config.toml
d_expert = 416
activation = "drelu"
balance_loss = 0.000239
lr = 0.00685
grad_clip = 2.0
batch_tokens = 131072
seq_len = 256
steps = 7013
dataset = "wikipedia_en"
Below are experts of layer 4 (counted from 0) of a mixture-of-experts language model. Rows are named router (the router's row for the expert), gate (a neuron's input weights, with its number), up (a neuron's input weights, with its number) and show model dimensions 0-127. Each number is 128 + 32 x the weight over its row's rms, rounded and kept within 0 to 255. Numbers have three digits each.
After each expert's rows: "comes after" lists some tokens at least twice as common just before its tokens as in all text. This comes from a sample of Wikipedia text that the model never trained on. Tokens count by the router's weight.

# expert 32
router:112162171049122141130162128107115152177087136161156138106133140134190147108085130106154113098178126089123137127128163065120160132105125165096075090108101144124160149127129096161113115129156161139164088124097099115182158156143119119084089161190097135143158078137127176126130103079151129158210116101136155096056077097146125073174110122110130137077117091167143121133132143154103106162105
gate0:206140124180162182150131180108124118136142173151143144129111132120159148073163149145130144087133127097170064055152116132128119069222194184088162088107100107106082143074146107109161148138113194182133159201144066107131167141163125151103127156105139157141162190098140126117156095125128079112157139131164097174133149123155075150138121108190128162143073128140133090172109055142139088109142
up0:183144155190175208190140173132151122127128152128127166121108143104132133090134132130128149080145134098138084063132116172131095062230190184101136126111134136133098198096116081151169159126108175161124156175124107145111164119140098141107131152128103107125157183100165118122160131120137074104169145125164089202122162080154071135122119103147141130157084129108141092174105054153158077143156
gate1:158160062135093153120097087129115148126140116099189158093112093123090138118127133202108117124119119148092142134152161087168131137102152180101171045118118115123139118064149103132071079145123116168164168149176087080135172147148138159122133162116118035241133169107146145085099133101157117146139157173149021162162132139148142128155190111127158109201169178157114120160068166082105137154175
up1:152180043140116143121088115108125122142164087110175187087121097096075143131118127173138097122133162147090157174126124088153156136114138176127140050097106112098179159085158122113084103120101135131169144132147061107154150123117135164107128143135161052242111160126130110113079110082185076124151179171106091175140112128145155138130189121115116150181166160168106168160073137104133127152137
comes after: " S", " s", "S", " | S", ", S", "- S"

# expert 24
router:154200174115128176114134119103157127167121113096095183049166137145129058113075136139118176074168127120139093173136107103132098123081120159086078122125134093134146163124192109110107129158147137144157123121125108108095166155059143151129126142134049141122170084154220102140149147142107091071124118069123139121083105130147070157108180123149182111135150127114130086060168125168125151106118
gate0:171128139136095183165100099149112144156162099179181186184107068124136141113146122101127172135127159138168150155112124127154099134107171142151147098160158122122097142166094111168141132230146184102148211083134148150150112138114091137131132112156143132124169116109156123158060182163140139119131127040132136146172130194148116136191133041137074137188179126097134147116178175133070094179140
up0:150139117138063178151093111113110146162145115166179156163090074120140131111130158125133186080119171150190151176127127135173119130101128145153122114144147139109087156186124125175135155225144150086141184097132153135190097136102114138120103133157157157122146098085172095130067160143164124117128117050136123102164148190143138129219152061156092113183174133081166170163159169149080080160124
gate1:168117131129157137155148090098109124141112082124168102127116157123129180173083123175141137159070049120194123127114126126154107125156102141069093066150084145196062160132123181123082095148168135116090090129146165181064092152115140141116141171151114202103092111059137144094156113127125103117138112194126133141136108185073094074164095125129168179146121120138137088149128159145116138118159
up1:155112173135150157196167125086082119136109049121153093132161145134138147187114132176116150136075065142175103107101106080152096124122120143137120139135090168178068144148130125112111113153159089133129066154162154189115102154127179132116153183163125186158096105058109136136155141111130096103138084182174152133144119170099118083151122181155166200144082144125068115131124175124145141122132
comes after: " | ", " ", "–", "; ", " (", "| "

# expert 37
router:110191152160120163103097097141109148134139110140157174111105134169108114115104145120160164064075193113158107113161116172116189123115135169165127136090119080066120152144169147143136180167113083100198089085117111136102119185081104166122108158145107115118147134134164143109168101089104163098139131142196179094097167138119138113169063115161117146093101076096106118078087120129137101149114
gate0:077159130061066161090157156155098153086179151129095154139162132152097152078136134154090102129128141176190103104116095124106196120089169081120122154116132127114102103154132186109148126094074127146116118202072135114110056176146191143157070176102153072075156087175089103094135124166131154183130146107152096157071137118151152107156164150113106112118080135121125099181135094156136110139091
up0:103120162047079126097122115168104139071158124161101116145124129142116180082066167126087088155157125148189138109126113125088158119106132066111121172145107125103085114139081152126143132132077114140110094160079088094150049179125193132117083146089128074084160110166076121104117104164162143163173118125171095150101143128195151086169165144099099139098089129122099075150102133168102124130083
gate1:173092169114131065145090170063140168046160136134111112102154129098128067113109162116087182100111085194097095151172143140113145161111148116122133103092119125135164094108155100128099164140160138086101105078098172133152132174163040132182142067125127116126144101121137164150088172171059140099177188124129144111096096074099101124138107124158134120170119120150174116111134112179127134131140
up1:178090164118129091136057174055152166077114097131115091133134106110135088128123172062118168113100079219083064120108150141126135149147153122147138100111143142123184080122188093096118176146158098139149124081112152160190141158191094115137105059154166140085088088143120150108081164169038135106163183118129140097108099083132079133140099120168196122129119133127145110119123121132152174151163
comes after: "–", "1", "2", ":", "′", "°"

# expert 17
router:090163140165163170132083113093144160177079086136107156130104195146177172114134118133156125067117165123106096165161131130105125139155133099074128150151123163127166135041117164128108142130116082103159108095177096153116084121052133178160129155118137172151127170158121155127190097105115108135154145084140149095108138141155061155148103100099172104100124133152137110143159129157108144052085
gate0:110174148082125129141157094063105081117129057158132082096142105116126118143137106093129133131138131144117181163136115132140089111157104138147109127112100150167098111142146117119143119116121164129124123188126124085169137172102059094079155114081056188124146172189109153194139166111124156145093105083049148142164104109205104081178091113139111144132173166132073170107122152173141108167162
up0:119181176095116134157144105085109076084116114125140069115131089097125151139130109082122132151131151123120196168182085176107093137133132139149092127099103152160105140118139123142166137144130136107141158183138147107174107159077106104079159111125067187105155161180094127180156189122135157133108107071060127137181114082197127096206110104155081138132146154138101129105092162183137125178169
gate1:107167216148154168098130145107143133145096150104165068157093165138078119161140119062163120161141121171162086122090145135136080123115130065083127025131068153111101148041162113120126141146127152150141112089177140109158189108132128111118138119117108163164096183119104062119159165131143131176178093123175154046111197144168149104148118104132161169146137113066129085156155161159134090126110
up1:113186168170135136062087144115110149132080147119186100138113156122103091169166138078163156125205128134109113090111125130120061089135124056085108066142085139106132164062197096097123124200129161161127094106160111128178127124173111113115116119134106117161084222081144085108166163108117117168135131105211142047120165116146103094167096106155157148125154098068185131170143191124127125117121
comes after: " R", " B", " F", " L", " H", " D"

# expert 26
router:079165123109149161152082147099142202132094136119118190109134111138146102123102073149192075077114174112090120137105125139136184185127189138153124146101184122149122103124111182159115152114138105105091160131191139104105095166105128120099143126128072154081155068148146084170125163123158115147108166148155203140072147054138109099143133083119142156074065109086148101068128118134165168097157
gate0:164138180076090056131155120154153082189070121123143165141134128127127116138149125108123101178102113110106114121123102146073173147099203234152152142205128187141149166071140114067125156147125143164136174102131134110099104137110101134132131112092068149125122155113177200159188172140155123127164112105142162092149180100133107146105131178107116114111103122152093161173135120058122098098169
up0:186160145086094052138181147112165105190073097125143162174102113118146115111165132102124088170099142105133123118134101141086191134104176204149160167201105208172129145079133105043120142158129151178156181102148122103112119140086136147146149084080083159180106156145154200162188179127169126147168072101137161105139185121144101159113139170133118148111096118114089135178145124101095084107181
gate1:140154136142132086069095184088105117137121137111142147137166155084200170130169077157101145130130151141136097067145111097148166141057065162126151156066075182138133124104096164163141103103106097133114091136101110167132161112124100196130140077079121157105142159128149103082113128169181125129187108105100146108169128153138151100147204120043169135138102140096170138158128124110145112145081
up1:143150129124130093105078187098077134143118129116147138113153132100182167141149121131122160132130184175133067069095134124161155144054078127129157136126072178138128113094095140167134149093115122138111101172101123187104171115154071200107118054104119153125149096141156082106113115153198098152201111129116164123184141151140139115176168104038131137126092149125148141162139116081124099127044
comes after: " |", ")", " |  |", ") |", "% |", " |  |  |"

# expert 14
router:089104143135095182171090073087143165113107126120123160108209139127123106144056108109117199098113133064087151198150108120149168122104152117130144111113132115102142138116176137134147138087191097122120149161133139125105173167116132168128141118127088146141138119134159107193117102097087155102108094147077167105063120163149163117131206101120131144087129121119121134123112080108180089097137
gate0:122069099212125121135150120143147159155123144132137161088126170150149090142137094166181127158094129176180136036144049138111103120132100109103120074117142132082090082081077101120090140121157126078109143114139146128122122167147101104165137113125175120183120134092061123129145062114149091128122156125147142075112114123124130142099142051095050109108148097143188097101093114112067178131145
up0:144099074169107159133123097117155193147118152096122169092121135141109086113113086142144123161080116168153171037147068151120078132096113126107106037140145121061080112110051123110100137153145092047124128167137167135101153149138137137182111102142175129146125121087038106151133069122095118138064170117132132084116123099162101157127131092114072114092137099137158125085085142092113122145135
gate1:100114134097116133156108115161067132079115093128101133073102084134134142167165133100172104170088147165104131139074115086153121169106129109146165130151113120114100079122123125107158128143069163181112118176148134111131125175139098069209140081104106216123122124087129085126140159092154058139167088115153163151133139131116148129143110163217138084025103101155140109132149161130121143125142
up1:132132133076081168148108115174104168075096100121109103071098059103144173191164133104160101171132131154112131140079115045148133156122148116136163151158108119140124071107125129111156143155084151167123139168148123095113117149128093076177123075074120199102148100070135119092143153080150039127171108129150143154143162106135180115141113159229147068052094080132144119129156171146134124106136
comes after: ".", "==", " =", " ==", "===", " ==="

# expert 10
router:157127146137148147176162155121111128136113132157139185109105129084125134137128099123172144146138140057142100144159077163100144094180109156158090092144165084124092127048152127139110182141113128070108169137130128074126187149124045165127110169115124161152145091112206149103128064137173132147127080130103175122151117135137108157083102120128179143075113078121094079089134114109171163087072
gate0:125134171147162099171142111148141111138109079157079091106128102096146054085152148160077168117091142085191120120136117106132145101133112126083123154101128114121157144133151143124095093116106178096185193089138082108130138133128133145127142130104120082081202148177141148136122126151132116042156125123076093158160102125126098133184166155168121136109121155174144172134165080144134105122121
up0:117116113125171105201121112176146130147102118178107095068136118098141067050126163193132140142054132095153135103139133129124138139120113131093164200118104115121136150151128136113067103139142161125168102127128113075179119096103125127144118114070106102124170141189139133147119106172128143102136090136086148176095115157100121132191146130173128120106140118171131189133150100108094107135095
gate1:115133081046162119150073146115108164109134083138147102137114167149201185125138097129116209094148057136086137059133152065137099124081125119122106160192129111118197114130120131127099151189134139136122077122168093157127124166129131149170152135074095175103111076076168170142103089131157162083121094193112133132103140104179104104077121086117146149084145122098136195146077064174086088162170
up1:143127101020186110143094167143116188080132074153163096111158150155167168140137118158139130099154088087140163061114128081100068143078120088120165144141142125116155102120114161145087132172157149149072118157139084168105171175094159199140141111126136164110091082098168151126073070132128148114166111177099185154114132092161099084095110073096115168123147142088149179138101028186127116140137
comes after: "\n", "-", "- •", ": ", "\n\n", ":"

# expert 46
router:119086197121098154113161096093177152148082125104187131054169143192130179121115117104148124097105097100140131118141168082095112140083197160097125130106164124117146137125174166123115187175154172059109133143087149151143132159114140108058078189187127176158141119115143095143171151078086141117134133072167124148061088131161106133181180111183083082129129073136135134104173196129097150078134
gate0:151114152172100133113133086135137206132057151125074165130070131133098107122176128169087114126180156080138132128124091132217145103136153047057117133111053159174127068120163128100132067093129147174125134122143140132087158141071107146089126102116113189169153104140070106144116157147127112134161152095144137100103130095174088149146164155158112157110128135092150148191064122139132147136139
up0:164103164136101115109188130129132163109096131108082139116077099130115131084194137175093100172144136071134102169149072100200126107121146087101121150080064162178118053128158106121135073124167110155110127133146161153078142180107178150110126148060094160129163109103088095130136188149102102163150147072168137108088122061176085157133212128149128168113127120111163142176087108137088165146115
gate1:125153141162108143125136148162165140137169149160117139119191189122112103119106122168150125095095167142122105065100167129125161094181176156158156145142146096150165114139104115133091114106138088156169104114101135074144135096134111180143084151065082147094151079159123127114138107158127190155147130063164120135118151156132118139149146154088126079076129152127132133124060127090146111105134
up1:139150157152172139138200147203143161111165124122154093123180207126089119126130077154143117114104183135108135109137146092103142083160151137161129115162142096091153100100098137157162105103140135105150131109084139106158128108141127155156106106060062175116104093209123136136147072175135140128182121103181138141163111167119110137129154162132111051105147100128132168114039110130124106077097
comes after: " g", " st", " G", "w", "g", " St"

# expert 7
router:122186108123123135147121058090113137118117089162190093132146130107139099163086090092143141124104170098073112151155152125164114085160195143145119113199093127064136118086142144135063117138116114086118159086122125126132162144141130223135089151162080120103153126112150110184136160084183107159107162153119114120103151076166130137139109111109098186120098122153071133135146093127135149104140
gate0:126173069093150085139110102133124148117156121144153162080151150164100212129184112106149088182124139126083124171140114070113113154094133118098134149109149166093077148126128148106124179127130123084126083129137106140113123176132158140113069080167110182147118154076079157145117121177150104128073068071134115164141095176109128122154120164120119164144105064084080097107093134137176122169162
up0:152190093123152098158092109107120172134124120157136131100108163125120212154166108139127120195099157139107143185136118086126089145092103136128123141116141157135091147110120121098121164122144143049137092149130074157095114126159150118121058100135098176156133157104069157139111156170100097144080124047133094153127112169089139134164079180100116176136118105039090104077078100135155139137133
gate1:139137142070096143093092142154118177092095149125118130079139111137106148095110138118109146078122137173139123117147188128082105130070141140095197106164092111128149193178094167101144145103128099116102070165100151157177149118119103103154106153108140120148152108157112145153059159159098083171076130160110167150134145127149108060128110124114126163164092138107139116192143113158100102149135
up1:133164114076100125105056147161106164103139132147119156107154114143103135144095152070150151101090085150139135096147202090109143153068155127106162102163118098152132170189076154085140108130138099126103084175078151174167174134123103132113051150119140125141129084207119137146106185193105095147127140168131157154122142111148129096123107123098119151148105157074186106195143132134098112156112
comes after: "\n", " on", "In", " in", "\n\n", "On"

# expert 42
router:095227108169127132191090142100143171113103176171161164074179132142120083111116205078123162087096126118140172121152114122178118120120083159083119109123083138081159156136156151168134165146158087106142162197104180158130111134118107118109111109097064154166213103166173185143114141124141089166152133139078120148100118176129157164118060114117096169122123108113122101089103099102122149118130
gate0:147151108154145121117124127132097123155121155128161142084111150141221160108104094114123157146114141201117106102138110100128154128120142170173101126145144073146108081158107111091144134127139111114089134183102091141152154132062141148127126146112161121171165125145164124084155111146139127062154119185111119122119083091093197161091129087145111124109147108185135100101123209168127120098131
up0:126128101121137102090130133124096125144097109098152141115098130111202147129112120131139148145137168181128119106143109094135139127132178172145078136125115109112078099138107106104150144165131111118040150166124082121152155105090167139093154130129149105137156134150142180108136156112116136085131088184107120137117096080121183175120148080147088107125151152225134118114162191180135123126165
gate1:122160133113172120108091108109133143115164109088104174100117159114147129150111074126108120145117108147173143147187159122112124185128106179119154134137190155129151072177087133080106117150132111152139199103107133168106092117151132176134123090121191135053100163122116135107123152050105178156135182134135158122118135118189144101062099192074180078133111136151202143104127185080124152074058
up1:095120140104147148121085146127101131147164104059076178089114153139174124163124107152052183122108064147204093148164213158139104144099110149125137108116171166113133068178099102115133122121132104126133188084069131179121119084115146141134102074176177142074095158059131119091143167070089152155081148128144163103122137174131152110098088148055154087135103147109159155115133194123126177112064
comes after: "\n", "3", "4", "- Genus", "5", "L"

# expert 12
router:095197135081149141137126152117139138118159106138140148042203178147052063128098138094154118112093113087130134162137148085137156140097139124070146133143118126128130194174143118103164132153196137130134172126150128107088112128137134133080104120100117190099161134116127080123165139053104147078144097166144202110062111142118165177099101110161128168120148116135046161084168134116134065157159
gate0:053207083120164123125102091189160140142104156085126130134105162119112108168126181130159136115163178163167062099152083113111117147136134159153159138155147144112140170111121182162136151128141145086098153146094184109101147141077090191053095165177054147168108100083187154151149186131118149101193147169089121071137128130147218119141141091123091129115171123171096100097099093116115137103130
up0:021186086132139112125107082174173147104089119099105121139123165111106119147138180144164165133153121152152079120129086092113125144132130153123136152183199177119136138111141149140102149081137117096071134170085155142118152131099105208075103137175124112172111125061165164155140197085118150084188120172093131048135108131152207099158133083115117113109192136180100096094114055132130125125163
gate1:095064147172168137113175103076128125127102114096125145082080177113071153137173098139108112138167082188093143154132105133125109145084167127178112071124113212154122177142197120189167095045125106147124116157117113166171162164196099207128121128114164135152064169145129114127141076127150085078104162127097100117098203136130181131172158114157121173086183144090134069162109147093169139101116
up1:078061139148131156101142099084147130144111061136180138089081177115106152119144091084111083107120059199091084141126108144167100170114138112154120084142048193146124160146162154144167107064129117131146106151190138129130180124163148187157101084132151150149095163139127105129085047104175121138102171146093136114135187130156163086159170103134120206038128160061149099171125200085127183116074
comes after: "\n", "\n\n", "ID", " sub", "ry", " two"

# expert 44
router:147166172132155147163147149101158130157125161135149177123181146114140135106137124118106144100120147109124083161096053117147178113162127134080102115158151099136087109123184116101117188128151160119122124098134126171094121150114103111057127147084141115168180107135230071131107128114105125157138125149131122099150086109197137117127112045137160112155093089113143009138183127158166131085082
gate0:174164099171147107105164135195142130079110102126160142150104062170146114134124122151103087092159075112136236081144127105066110109130083152118161137151206184120143126126092151161134103102108097120083056163172101116135092156065123099167104157099158119152092197109135135162147136156177093208116140160120121103127149114131175081109154141142200143139143157135074147108108174133160113138170
up0:142124105149128134132159142157131122122096120115192096190114083144180074153167102149114055057161079117153237098143117093102107099111092132128146126154214174135140126125091145140159106114176092141091065145163089111128056125081138106121148147096171169152123214126114146155109142130177090191120144118095147119130157121180121075131103127155120093124115174143115150152131176147122138146143
gate1:095096169154134113144152158182129084166077077124118110153184078112128140154147131122136097144144153126129111165098135173121120119152119149153100155131144067192103159154109160177154133154173103121106123124154156114123151152111131168083081156139178089108147112151102131139131115175123138141160037077166177162112174125179089169106124165139128159145093069148127140169184073182108164107131
up1:078115164124131133144160169185103099159101107101117110131186073126134109121099161104094146143144150119126102143092124146079149124116100142157097169144135078151075148189104171165139126123141118159123100161131162123133120145160139168102122145124142124124102118144132135115092087203143132155164061114168210154139188123192129143123134143160156179187107073165105124208161060158113100086109
comes after: "\n\n", "|", "\n", " |", "===", " | P"

# expert 11
router:080147183143156135158109145079172148124061156176155126131135142180134159111103137093170107081147186091140151103160118092120149142134169126130112178162100094168177163162144121125098145139146153121057074105102136147157132137104157133085131134147101114179148126164202128149085120066185118135116113109098151118091129126143128065178103128147145106047116152133144174074150155123141073141098
gate0:129136214163139124142130130108130147103111146151130191087167075053110113081115095136125117118154169135080134118091141133144135138088169050160118109179130134067156190135081159052091095155190159116092098179167125082151115154169175108147107118124123129169118131128117072123141107092117119122117097101128115158080116133113092040150135128122162109125177184121131123081161135149079095117146
up0:172116131172137183157154075163136144079064123140158164122188078060111068119089130148038103107180145124123157104133166111080091170136183076142133110153081144028135158064148141084126103147152208103077126163149112088107108144190210097164080113124137158175090158144109126179130114073096121122121106108128143151110156159107126059144122100099156116120174141110138188106140152094056127145135
gate1:152159058116184198142102120153144106061086133111086107130097108171116062150119080127146135089134136135141090084086099141130069127083117100086138100120129116161147150090128119158108099165116124132139117101127156082126081131168134122115120092157098146127152159137071206113189109094097158138105092080171115086161140141124091110135108157043127141167160127083141148132189078142132081090147
up1:183170070143234192142148108146103090089094129149051105140083109151106046130107048123141158145110111130116105062120082172139071115057145100107083089148148118155161175088132124119094105164135135167135107131138179118143124112166138142137124124151083124110109121132103188086121151120109109148093091121156120114149128115113071118111076156071120139158110110075155153175162083112091086065120
comes after: " the", " in the", " The", " of the", ", the", " to the"

# expert 22
router:137137196134117160104081163080137125130116182129142083116148202111122162093152068133081120122140176106162080137137142090125145071042112170098116094150157137107183143141155112131098130163130167122188092149149080169121127146116123125119137152085128136162141049115145122142139135141131119133126082124121138073079137111173133155117144074154123113101059099099158160117118160115144143111142
gate0:072159144160106100125115177076193124127180148176100080154151145147127160105131094089131156143114122150098174138155115195087088089183108156133138145053127114106155120094114136193102138127155095120148133167135077112119131189085099102134150156129132078203111107138138128072151146098180119116171102115171169132085078141121120091194140181105096146128132193101149114086080136098105089102097
up0:059139123148116077123115151050197116111169128188105069166149149122150136096117095116114184156128145157154183105151102204106129097181116159144150138054130108113163111089082098196086135121184095113150158169132129137122124191067124101131147163133149118163131088130177101080158161106174100104171121119182159150102090136119125098178124194121122162127166201097107114106101106114122090109112
gate1:186133130148133134100114141067078152110091127083054122165131114102109106070141115200132124166146139114186037113129142093115162112161158134101132126107110187161144121162123183073141154128130214107063120164138107113078127127129150123159130125078134177210134109099102132120145141164133114150153164122126122089113090115085131080107128164100136109134082165141086111105135178147158129124122
up1:148132152154140150135098134101064142142120124105086148169131183128130114094092099194123109164128097111174058151135181088105151138141175120082093136124146189154160083167133129097133146141113203084098122184090077116108150131162152106150156110082117164165137091086111153160127151147159131143159120106165075052132071101103111088089150148074092106139093153140093126100146154184161107110092
comes after: " T", " t", "T", " | T", " K", " P"

# expert 6
router:161158178146165155142145135141130175150114172126136105157144130109076143133088142120172106119128123111110151111098156133061091120170081200135115093165101097127179144128169149115106138198175190073105167115101196121159100202123127119150106111068147129188127141120141093145142111095094087127101129169116155082114103141179075098170088098140127116124129101178073153121160109166110120106157
gate0:055171156148189108149146193171152123197146080117105049089067088127157147140109142131135156137195110140093136097105169133205098135113110159094079128145166142074147080113137102080130177136138116152101116099154110125111095108104115116129129128094090135172160115163133158162181189099160079180211113177094124106161123113126146123134144151115142132141093157116124158131151132112087155148164
up0:088171165132182120147189185142164120202128096139105067096075106101171188150122125123148131134176114166107148108084152111208111165099127143113093099165177140071146106098142118109129190119124077161060149126131100107107070130104109131110129145076091134171125107161145129179151142105153097167195087136114128121157113104122150119132148159127134109149111132160123160144145121154093150132165
gate1:167138074150148159130147147121122092161104137117155131064090108138165081132192148096139141127159135145091188099052125099154091164107136228087085088137164053142139111112134086178147119114156123107086148156119123115124111125076111115103113130131162133177147108125103143123126119070159134145134143148093115150122112149123093118129131092147203146149083145118197096121116123137125078102159
up1:180146071155117182143138164104134114154131123124132136058112088152175067139174133042158132124168097127118173066068138123171076138123121209124101101134161046123125119139127116187104133137106125136099142165080122125147113119096114142107113117114114137171135107090086142159140099060158161127106141166101104141114111156139111118122130094138192104143102123112182100118117158152128085122154
comes after: ".", "\n\n", ",", ").", " is", " of"